config.toml
num_hidden_layers = 13
hidden_size = 128
n_experts = 64
experts_per_token = 2
d_expert = 32
d_shared_expert = 64
hidden_act = "geglu"
moe_layers = [1, 2, 3, 4, 5, 6, 7, 8, 9, 10, 11, 12]
router_score = "softmax"
normalize_top_k = false
routed_scale = 5.66
balance_loss = 0.0177
balance_bias = false
router_bias = true
init_std_router = 0.00858
lr_router = 0.000982
num_attention_heads = 2
num_key_value_heads = 2
head_dim = 64
vocab_size = 1341
norm = "rmsnorm"
norm_place = "pre"
norm_eps = 1e-05
positions = "rope"
rope_theta = 10000.0
rope_fraction = 1.0
qk_norm = false
attn_scale = 0.125
tie_word_embeddings = true
parallel_block = false
extras = ["capped logits"]
init = "uniform"
init_std_qkv = 0.0404
init_std_o = 0.0404
init_std_up = 0.0404
init_std_down = 0.0
optimizer = "soap_variant"
learning_rate = 0.00546
beta1 = 0.95
beta2 = 0.99
weight_decay = 0.026
lr_head = 0.0319
max_grad_norm = 1.0
warmup_steps = 200
schedule = "wsd"
decay_fraction = 0.618
decay_shape = "pow"
final_lr_fraction = 0.1
batch_tokens = 131072
max_seq_len = 1024
doc_mask = false
train_tokens = 730300000
max_steps = 5572
dataset = "wikipedia_en"
Below are experts of layer 8 (counted from 0) of a mixture-of-experts language model. Rows are named router (the router's row for the expert) and show model dimensions 0-127. Each number is 50 + 15 x the weight over its row's rms, rounded and kept within 0 to 99.
After each expert's rows: a language model's description of what the expert responds to. This comes from a sample of Wikipedia text that the model never trained on.

# expert 31
router:76 46 67 47 64 63 57 61 43 34 50 44 41 44 76 64 41 37 63 61 39 30 67 52 45 41 44 74 64 40 51 33 46 52 42 44 78 58 21 79 54 57 55 63 44 74 43 42 38 57 70 61 81 65 55 45 45 50 67 62 40 72 47 21 50 56 74 40 43 51 39 70 44 38 50 56 27 55 64 77 40 40 51 43 37 31 62 75 38 71 57 50 38 66 81 28 61 28 75 56 66 59 48 57 71 81 42 52 55 71 22 26 50 81 39 32 19 54 53 56 59 49 33 26 39 59 59 56
What it handles: Year final digits. Last digit of years after 19x or 20x in birth dates and table rows, e.g. 1985, 2008, plus date words like May.

# expert 61
router:44 64 64 65 29 65 83 57 56 50 24 55 37 34 68 60 56 46 21 34 61 44 67 33 59 43 34 41 49 68 36 38 45 61 39 40 71 55 33 67 33 78 33 53 53 38 60 31 33 46 59 30 76 39 35 40 67 17 36 37 59 69 41 78 63 64 44 62 54 47 41 49 53 74 50 53 64 53 39 42 42 64 66 42 46 38 38 62 43 52 29 46 34 42 68 65 45 50 33 48 48 38 29 33 44 74 47 32 66 54 02 63 46 35 49 43 30 72 28 13 65 41 71 36 51 28 52 55
What it handles: Verbs and prepositions after nouns. Function words following a noun phrase or participle in prose: was, is, as, by, with, for, as in "notable as", "was named".

# expert 55
router:81 70 46 48 61 54 31 18 36 65 24 58 36 34 70 45 49 55 29 53 55 45 62 54 45 22 56 43 49 74 43 37 47 56 45 55 59 77 09 75 32 87 24 70 64 47 51 34 58 47 61 62 28 41 63 55 49 48 71 47 58 59 57 73 70 47 31 56 45 39 85 51 41 54 37 62 49 62 35 22 26 69 55 40 41 19 52 55 35 45 13 59 40 58 57 62 48 43 39 29 62 59 51 40 34 53 39 59 59 59 53 41 64 59 51 35 70 39 64 51 79 45 27 35 44 54 36 61
What it handles: Coordinating conjunctions and commas. Linking words between clauses or list items, chiefly and, commas, or, but, with, to, e.g. "track and field", "peaches, and".

# expert 13
router:24 71 25 62 62 63 38 26 49 33 62 48 41 68 31 55 63 37 51 24 53 17 56 74 53 53 45 59 57 21 46 36 41 79 63 48 29 35 56 53 59 46 39 35 64 46 51 32 43 48 56 41 35 63 64 36 40 62 52 45 70 40 66 31 62 41 90 43 41 25 40 43 64 58 56 24 22 42 50 44 30 64 42 32 63 50 74 69 62 70 57 57 26 47 63 67 18 48 51 28 58 62 54 44 27 23 53 45 59 63 48 36 69 68 38 48 30 62 42 44 17 51 59 35 63 48 25 58
What it handles: Unit and number endings. Word or number endings followed by a space inside specs and stat tables, such as "knots", "in", "lb", and table figures like 0.

# expert 5
router:35 55 66 28 31 68 59 43 28 46 49 51 30 67 47 41 49 47 06 36 47 46 64 49 33 30 42 37 59 71 37 44 64 26 45 43 30 20 59 54 50 68 61 54 66 61 49 37 62 34 45 56 43 59 29 31 27 29 62 32 52 45 31 70 43 65 45 50 32 47 53 53 39 61 52 50 31 45 68 40 28 42 52 51 21 38 45 67 60 41 36 68 41 39 65 61 47 30 51 46 63 43 15 44 35 67 62 36 64 55 00 83 73 77 66 42 64 70 55 43 67 54 65 33 68 52 51 49
What it handles: Verb complements, relative words. Function words and verb endings right after a verb or noun, such as to after aimed/unable, past-participle -ed, who, which, that, not.

# expert 51
router:40 42 23 37 34 63 71 63 30 35 51 48 49 49 47 36 43 27 06 72 51 60 51 63 38 25 31 43 64 74 26 38 38 63 54 62 37 38 52 55 60 73 36 55 68 68 57 50 64 44 50 56 37 38 16 35 53 39 31 22 36 41 47 47 16 49 38 52 39 44 55 51 52 67 43 49 33 63 46 52 21 16 57 67 43 51 65 36 57 55 71 36 34 55 57 59 60 27 60 29 67 34 18 48 50 60 42 43 45 72 10 71 67 56 57 45 56 80 62 39 60 49 49 32 64 59 49 54
What it handles: Verb inflection endings. Past tense and -ing endings completing verbs in narrative prose, e.g. arriv-ed, deal-ing, selec-ted, plus whole verbs like used, won, released.

# expert 36
router:70 61 33 69 46 36 51 44 66 55 39 50 66 30 43 54 29 46 62 65 65 70 42 37 54 32 56 57 55 72 66 54 43 29 26 57 44 41 47 42 74 36 59 56 43 70 48 58 32 54 51 40 54 70 20 64 53 43 55 49 59 36 57 45 42 40 41 31 70 32 85 62 73 40 24 65 49 38 56 63 13 15 58 57 67 67 41 36 53 87 65 33 72 45 43 25 37 51 68 50 59 60 63 49 28 45 53 20 62 28 60 63 26 66 74 57 62 44 57 69 47 54 47 28 30 68 47 22
What it handles: Mid-name th and st. Inner pieces like th, st, ph, em inside first names and surnames, such as Dorothy, Johnston, Christa, Euthymius, understand.

# expert 8
router:57 36 37 67 51 31 48 51 54 49 29 60 78 85 09 66 60 33 54 68 71 34 24 63 54 77 48 47 69 66 74 51 83 45 50 44 37 47 53 51 63 78 52 64 37 49 44 28 55 39 51 40 54 66 58 48 31 48 47 57 55 60 68 40 72 47 57 66 79 39 68 48 59 38 41 36 49 56 44 33 44 36 52 39 32 32 69 61 47 61 49 59 71 38 29 51 28 75 82 68 68 54 60 46 25 38 30 58 16 54 58 50 70 35 36 65 37 28 57 66 40 28 36 61 52 36 41 58
What it handles: Consonant word fragments. Short consonant pieces inside words, especially p in http links, m, h, pp, um: htt-p-s, O-pp-onent, Alb-um-s, fil-m-s.

# expert 3
router:65 49 53 68 75 77 74 40 67 43 69 46 46 43 41 63 58 42 67 45 38 35 54 45 69 53 62 37 42 44 71 32 69 35 64 32 42 64 75 38 67 35 39 37 20 30 49 54 66 31 28 45 72 54 70 47 48 35 44 54 67 40 40 31 54 48 74 44 25 64 29 47 40 72 64 62 75 39 51 68 45 37 27 40 74 49 26 46 34 73 15 45 57 46 57 64 52 42 34 71 17 51 42 48 51 75 38 76 57 69 64 69 34 37 45 44 23 30 49 59 29 33 31 49 47 53 44 56
What it handles: Infobox field tokens. Pieces of field labels, values and separators in infobox lists after line-start dashes, such as Loc(al), IS(T), Elev(ation), colons, minutes/seconds marks.

# expert 37
router:28 72 54 63 42 40 57 30 55 51 57 35 56 61 45 60 64 47 44 51 63 75 28 17 70 56 56 44 46 36 49 52 43 49 38 44 30 64 50 69 49 41 32 47 34 66 40 64 34 74 70 57 72 48 54 47 33 72 15 63 63 54 39 39 39 54 29 21 81 23 40 56 42 35 48 36 35 41 47 64 61 46 62 44 48 52 52 36 40 34 42 93 59 54 52 44 72 59 46 54 42 35 32 49 72 60 72 56 55 49 64 46 26 53 35 54 28 73 86 47 43 24 74 21 66 68 56 20
What it handles: Vowel pieces in names. Short vowel-heavy fragments inside place names and proper nouns, such as Yor, the in Southeast, ne in Minneapolis, e, a, y.

# expert 7
router:32 53 69 61 78 80 69 57 38 72 75 56 53 28 53 47 47 22 56 49 47 58 51 39 63 56 54 56 53 50 54 33 45 08 28 43 73 59 56 54 50 49 22 56 27 53 52 29 62 21 33 24 59 72 49 61 56 32 45 39 56 49 40 27 59 70 62 36 49 39 55 41 36 51 52 64 54 55 47 72 20 58 67 37 66 44 39 39 42 51 21 34 29 52 60 54 72 63 32 49 30 70 70 54 25 62 28 34 60 71 48 73 51 72 32 36 50 54 52 49 48 22 60 51 37 15 41 55
What it handles: List and table separators. Separator tokens such as colons after infobox field names, table pipes, semicolons, list dashes and opening parentheses, as in "Original release:".

# expert 9
router:33 38 68 25 62 30 56 59 73 31 36 33 81 60 80 51 62 60 37 22 21 45 25 27 47 35 51 43 27 64 41 70 60 52 41 49 58 42 44 39 37 28 70 65 65 59 56 48 59 70 59 31 24 62 65 70 41 33 73 48 67 49 41 43 57 48 61 60 44 58 64 36 56 41 44 36 47 73 61 52 52 35 30 50 44 33 22 89 66 48 32 66 38 48 69 60 71 37 43 46 48 66 64 42 57 51 57 23 52 70 46 74 71 62 63 52 58 48 76 41 48 54 61 39 44 17 67 58
What it handles: Articles and possessives. Determiners the, a, his, their, its, usually after a preposition like of, in or for, e.g. "Player of the Year", "in a".

# expert 28
router:46 53 73 35 64 52 17 47 63 47 41 44 50 66 76 37 54 38 57 54 48 85 26 28 58 57 22 54 56 45 50 65 46 77 72 35 30 48 71 65 33 32 67 36 45 45 40 77 35 43 47 58 57 43 19 30 49 38 75 55 55 39 33 36 41 33 26 32 55 28 51 65 55 39 69 11 56 59 65 37 54 57 44 55 61 42 71 34 72 51 67 30 48 23 43 68 62 51 76 53 23 39 40 36 51 44 49 60 60 31 68 41 67 62 50 59 51 52 44 57 55 44 75 55 41 36 42 14
What it handles: Name-internal syllables. Vowel-bearing pieces inside proper names and foreign words, often accented, such as Les-li-e, Lé-ri-da, Eliz-ab-eth, plus é and UTF-8 bytes.

# expert 47
router:69 77 84 78 62 51 52 63 52 40 45 77 49 24 50 52 50 45 49 55 66 64 53 32 37 58 70 37 49 61 37 49 44 63 40 55 52 60 32 66 62 70 41 27 65 69 61 26 25 62 79 59 45 45 54 61 53 44 69 46 46 46 43 71 32 52 31 53 26 29 60 62 34 68 52 34 31 73 73 40 53 60 27 38 41 44 44 76 46 86 58 46 33 61 75 70 68 75 43 48 73 51 65 40 33 71 37 49 63 61 55 44 48 43 52 43 71 37 32 44 67 70 34 27 54 57 16 61
What it handles: Commas after phrases. Commas, and some closing parentheses or dashes, ending a name, place or clause before and, which or an appositive, such as Henderson, Nevada.

# expert 23
router:58 62 63 22 48 76 61 53 53 36 34 34 41 49 32 18 52 58 49 32 45 77 55 47 41 44 30 32 61 38 69 40 66 30 51 40 26 59 77 35 56 39 53 29 45 36 47 73 70 14 63 63 21 55 38 36 31 56 70 62 47 71 57 48 40 39 43 42 51 35 16 33 69 41 38 80 50 50 46 72 56 70 55 47 66 68 55 50 27 43 26 83 45 38 48 64 53 41 58 43 44 41 28 57 76 55 28 76 47 24 66 20 43 33 44 43 45 37 40 58 57 51 53 65 54 38 56 57
What it handles: Word-initial Latinate pieces. Second pieces of words after an initial letter, often Latin prefixes or stems, such as C-uc-ujiformia, O-per-ational, S-up-erior, Post-al.

# expert 44
router:53 47 47 26 53 41 47 31 79 43 59 50 59 71 51 56 52 70 41 47 26 39 59 81 44 55 38 65 46 51 19 43 54 63 43 48 34 55 65 46 38 47 28 50 36 40 39 74 46 39 57 65 50 52 48 51 23 74 49 67 38 43 65 58 42 51 23 69 53 83 48 62 82 48 20 82 69 36 44 50 58 65 33 39 64 51 84 48 68 40 66 57 36 44 38 49 77 50 61 45 42 34 77 68 49 44 77 51 54 51 70 46 41 77 63 54 36 33 90 70 59 58 61 59 37 40 71 28
What it handles: An and ap pieces. Word-internal an, ap and similar pieces after a consonant start: Pe-an-uts, Sh-an-xi, ap-peal, perh-ap-s, An-drick.

# expert 50
router:43 39 71 16 56 54 66 63 30 37 41 43 41 37 27 48 55 77 46 50 83 56 42 70 23 26 66 45 49 58 52 22 53 57 42 33 73 52 66 55 39 38 43 66 74 63 63 33 25 27 71 67 67 50 53 59 56 57 31 20 66 83 58 50 48 46 63 39 15 66 68 28 60 32 35 48 49 73 52 48 56 58 36 46 50 39 49 57 51 47 57 53 39 60 51 81 37 53 67 32 38 41 68 44 27 41 56 30 49 67 37 72 57 45 42 39 26 45 73 29 69 58 25 44 67 45 50 65
What it handles: Articles and pronoun subjects. Indefinite articles and sentence-opening pronouns or determiners, especially a after As: as a result, a student, He, She, This, first.

# expert 26
router:40 24 35 47 20 38 53 33 41 47 50 34 46 35 48 17 63 46 13 22 75 73 47 52 38 40 38 27 55 59 54 46 52 72 39 58 42 51 18 48 45 61 59 55 63 43 57 40 39 52 52 40 48 51 49 44 72 20 45 32 69 70 48 50 70 43 64 25 29 73 30 41 45 52 69 42 38 69 55 31 65 49 30 42 28 66 35 47 48 45 73 82 70 55 67 74 36 22 42 57 55 33 60 46 53 46 65 34 50 58 12 39 50 30 39 37 51 37 64 66 60 68 55 23 55 61 40 60
What it handles: Quantifiers and modifiers. Whole-word determiners, ordinals, comparatives and adverb endings before a noun: most common, first, two, such, 50-th, rare-ly, more.

# expert 41
router:32 58 44 63 73 50 44 31 77 42 62 46 44 54 66 61 67 72 36 42 76 62 61 51 27 44 33 68 44 58 71 64 66 52 26 56 59 42 48 70 39 23 61 31 59 64 36 74 67 71 59 48 15 62 18 50 62 68 42 49 65 49 64 55 36 43 54 47 68 53 33 46 40 41 29 39 60 28 43 35 61 50 53 43 45 51 46 42 49 80 54 55 63 60 31 63 29 67 33 89 30 54 37 63 50 43 52 63 55 38 49 14 46 38 58 71 80 76 38 53 55 58 62 64 59 47 71 19
What it handles: Place-name inner fragments. Pieces after a capital at the start of proper nouns, mostly places and nationalities, such as Ger, Fr, Austral, M-ass-achusetts, G-az-a.

# expert 45
router:76 49 72 61 85 42 38 57 30 60 51 50 55 47 50 50 77 43 64 31 23 41 69 39 31 62 49 38 70 38 39 65 43 33 58 46 48 47 57 58 42 47 43 57 66 47 48 72 53 20 45 12 62 62 68 33 62 46 60 46 55 67 44 55 61 95 65 87 60 80 53 40 54 78 57 38 82 45 55 75 40 52 54 51 40 43 34 58 49 36 38 44 69 58 41 54 43 57 34 65 38 51 60 25 77 48 27 71 50 37 38 44 54 46 49 46 32 39 38 62 32 31 61 82 59 33 64 61
What it handles: Capitalized word starts. First capital letter or piece of capitalized words beginning infobox fields, table headers or headings, e.g. O(wnership), P(osition), An(imalia), Cl.

# expert 17
router:33 71 66 73 49 63 42 32 49 62 45 37 46 59 40 63 60 16 62 38 54 52 66 63 32 42 72 48 66 51 60 49 45 38 43 32 50 63 69 40 37 41 05 55 62 34 42 35 69 25 28 51 76 28 41 66 41 13 25 51 45 52 55 36 42 33 37 41 33 32 36 55 46 38 41 29 37 58 55 82 54 57 37 50 17 61 72 57 62 45 13 38 47 61 76 69 30 76 30 61 65 66 63 49 45 76 40 32 44 54 51 39 50 63 48 40 58 48 52 39 50 67 35 39 50 34 45 64
What it handles: Parentheses and table bars. Opening parentheses after a name or term, often before born, glosses or translations, plus table cell bars and slashes in pronunciations.

# expert 43
router:63 49 66 44 49 16 48 55 58 61 39 40 68 40 17 64 67 72 40 74 64 48 45 69 60 31 45 58 45 33 61 51 46 26 37 83 22 37 18 68 61 33 39 75 37 41 44 42 48 65 43 72 27 26 53 48 55 64 58 59 19 43 24 73 38 47 55 39 46 21 65 52 80 35 53 37 64 72 47 41 41 43 53 49 51 32 68 37 49 75 46 63 45 58 57 68 67 27 60 41 45 47 52 74 44 32 57 67 50 34 66 47 54 49 53 44 62 47 40 39 20 37 61 69 69 37 76 43
What it handles: On and n pieces. Word-internal pieces on, n, r, son, enn, ann in words and names, such as astronomical, Sydney, Patagonia, patron.

# expert 30
router:57 52 63 73 38 26 62 49 56 63 41 49 63 37 37 42 51 39 58 52 33 41 27 65 38 70 59 18 52 39 57 38 35 14 48 47 43 75 42 37 36 48 25 38 63 69 67 55 30 49 66 53 68 64 54 51 38 50 70 62 60 66 45 54 47 53 47 55 79 23 64 54 42 65 33 68 73 24 53 36 26 50 58 52 46 64 61 59 53 39 76 55 63 70 70 24 49 60 73 73 38 70 57 48 47 26 57 60 59 31 65 32 27 47 59 40 49 90 35 62 50 77 57 18 42 26 34 45
What it handles: The ch letter cluster. Pieces containing ch or Ch inside words and names, such as Rorschach, catechesis, Architecture, Churchill; also Sch, ach and accented letters.

# expert 21
router:56 57 56 28 61 46 63 55 37 72 67 52 62 50 65 56 36 65 63 41 49 40 64 42 29 62 64 83 58 80 47 49 46 33 79 36 70 64 42 69 27 52 64 69 61 64 56 37 72 44 80 30 54 69 56 47 69 24 39 49 39 43 42 33 19 32 40 58 40 63 45 66 40 42 70 73 60 68 52 50 49 72 45 44 65 67 35 60 57 24 08 50 45 61 62 43 68 75 50 20 49 49 40 70 58 69 38 30 62 54 52 45 26 72 67 52 81 49 45 54 71 34 49 64 66 42 46 54
What it handles: Table cell separators. Pipe separators between cells in wiki tables of results, astronomy and census data, plus occasional until, would, from, and.

# expert 52
router:67 43 59 72 58 49 36 61 70 44 36 53 45 78 64 54 60 53 65 36 70 27 59 67 57 51 45 38 55 59 52 53 64 34 63 43 62 51 63 46 53 62 45 34 62 38 33 51 70 61 55 19 41 43 54 55 41 62 18 54 53 18 63 69 57 36 58 64 33 68 44 16 53 54 75 81 37 23 36 64 54 65 55 39 39 77 44 68 46 52 64 69 61 61 44 69 34 27 36 55 49 39 41 63 20 37 19 77 40 26 26 48 61 18 48 57 57 62 50 51 78 38 67 83 44 45 45 56
What it handles: Word-initial stems. First piece of a lowercase word after an article or preposition, such as rec-ord, inv-olvement, acc-ording, comp, cont, f-ailure.

# expert 4
router:54 35 12 58 39 40 26 65 48 31 50 57 63 39 33 62 50 53 57 48 37 32 15 42 71 63 76 61 70 58 50 79 59 22 59 55 67 61 47 45 67 32 71 36 40 27 53 67 34 40 47 60 53 63 43 37 44 68 50 35 62 36 60 62 45 38 27 27 61 58 74 28 40 63 80 45 69 17 53 38 21 52 56 67 71 64 51 52 53 73 31 31 53 75 61 46 42 49 34 69 50 66 51 52 48 41 56 69 69 40 59 28 29 62 60 42 44 59 49 50 57 60 53 27 57 25 39 23
What it handles: Consonant pieces mid-word. Short consonant word pieces inside a word, especially g and b after ar/er, as in Ar-g-entina, emer-g-ency, pro-gr-am, Tro-ph-ée.

# expert 42
router:22 53 59 52 46 45 32 42 28 33 56 55 31 49 41 36 27 50 33 24 83 44 31 55 55 32 45 66 54 34 46 51 48 66 45 56 62 35 47 48 35 70 53 41 57 59 51 28 66 67 54 31 60 63 70 44 42 47 60 58 50 50 52 40 53 32 87 46 18 41 41 50 72 34 77 36 11 55 53 49 71 32 32 64 33 41 42 84 47 52 64 65 63 49 64 36 60 25 57 50 37 48 64 48 44 56 55 21 37 75 14 08 45 53 42 37 42 43 43 53 51 68 71 27 43 70 47 56
What it handles: Numbers before words. Final digits or number words ending a quantity, before a following word or pipe, such as 105.6 males, 2–5 defeat, 2,000 students.

# expert 63
router:61 47 50 23 55 62 66 73 72 62 54 52 60 47 66 35 35 54 74 59 52 61 14 35 59 53 45 59 43 53 37 50 39 75 42 30 30 77 55 27 58 59 69 36 29 42 34 60 32 55 38 51 22 51 36 38 66 10 44 68 34 47 65 34 39 63 21 44 61 59 55 74 55 34 65 60 55 66 71 56 50 45 32 53 48 41 47 25 39 29 56 25 72 50 62 49 45 25 43 63 62 65 57 57 45 38 81 58 55 48 66 32 64 63 27 50 35 56 91 64 53 64 56 76 53 57 34 50
What it handles: Mid-word syllable pieces. Inner syllables and hyphens within words, especially op, up, ong, e.g. Encycl-op-edia, Pe-op-le, S-up-er, plus hyphens and dashes.

# expert 48
router:35 44 14 43 28 17 25 53 25 47 24 49 93 71 62 64 48 45 62 59 55 46 47 42 64 63 40 64 56 32 67 71 61 52 76 29 63 24 49 36 51 38 33 34 61 29 64 59 59 76 38 61 49 52 53 53 29 56 52 72 51 50 34 61 72 50 28 62 50 57 71 16 52 49 31 54 52 47 27 48 60 35 52 52 19 73 51 62 42 86 41 55 60 64 34 52 47 62 60 49 67 56 64 63 61 47 68 63 21 55 50 70 32 62 55 36 43 57 41 31 56 37 35 64 39 40 33 39
What it handles: Inner b and f letters. Single letters b or f, occasionally m and similar, inside words, such as hatchback, successfully, Jefferson, transfer, Driftblim.

# expert 12
router:48 47 60 74 75 48 47 55 72 43 48 34 34 60 68 42 43 45 66 63 53 56 65 47 46 54 68 38 46 46 44 46 53 30 18 46 53 58 50 45 30 53 27 50 54 69 49 27 45 48 52 33 39 42 55 80 26 51 61 43 66 61 94 54 45 30 78 54 57 65 27 65 52 67 23 40 63 53 63 19 69 71 59 45 23 35 52 58 56 61 08 39 23 65 83 48 26 69 54 42 57 72 44 54 65 54 41 45 50 70 60 38 58 74 62 60 81 53 60 60 60 65 36 32 66 43 61 57
What it handles: Periods and punctuation. Periods in ellipses, decimals, initials and sentence ends, plus brackets, semicolons, #, $ and ampersands, such as G.I., [...], (#790002.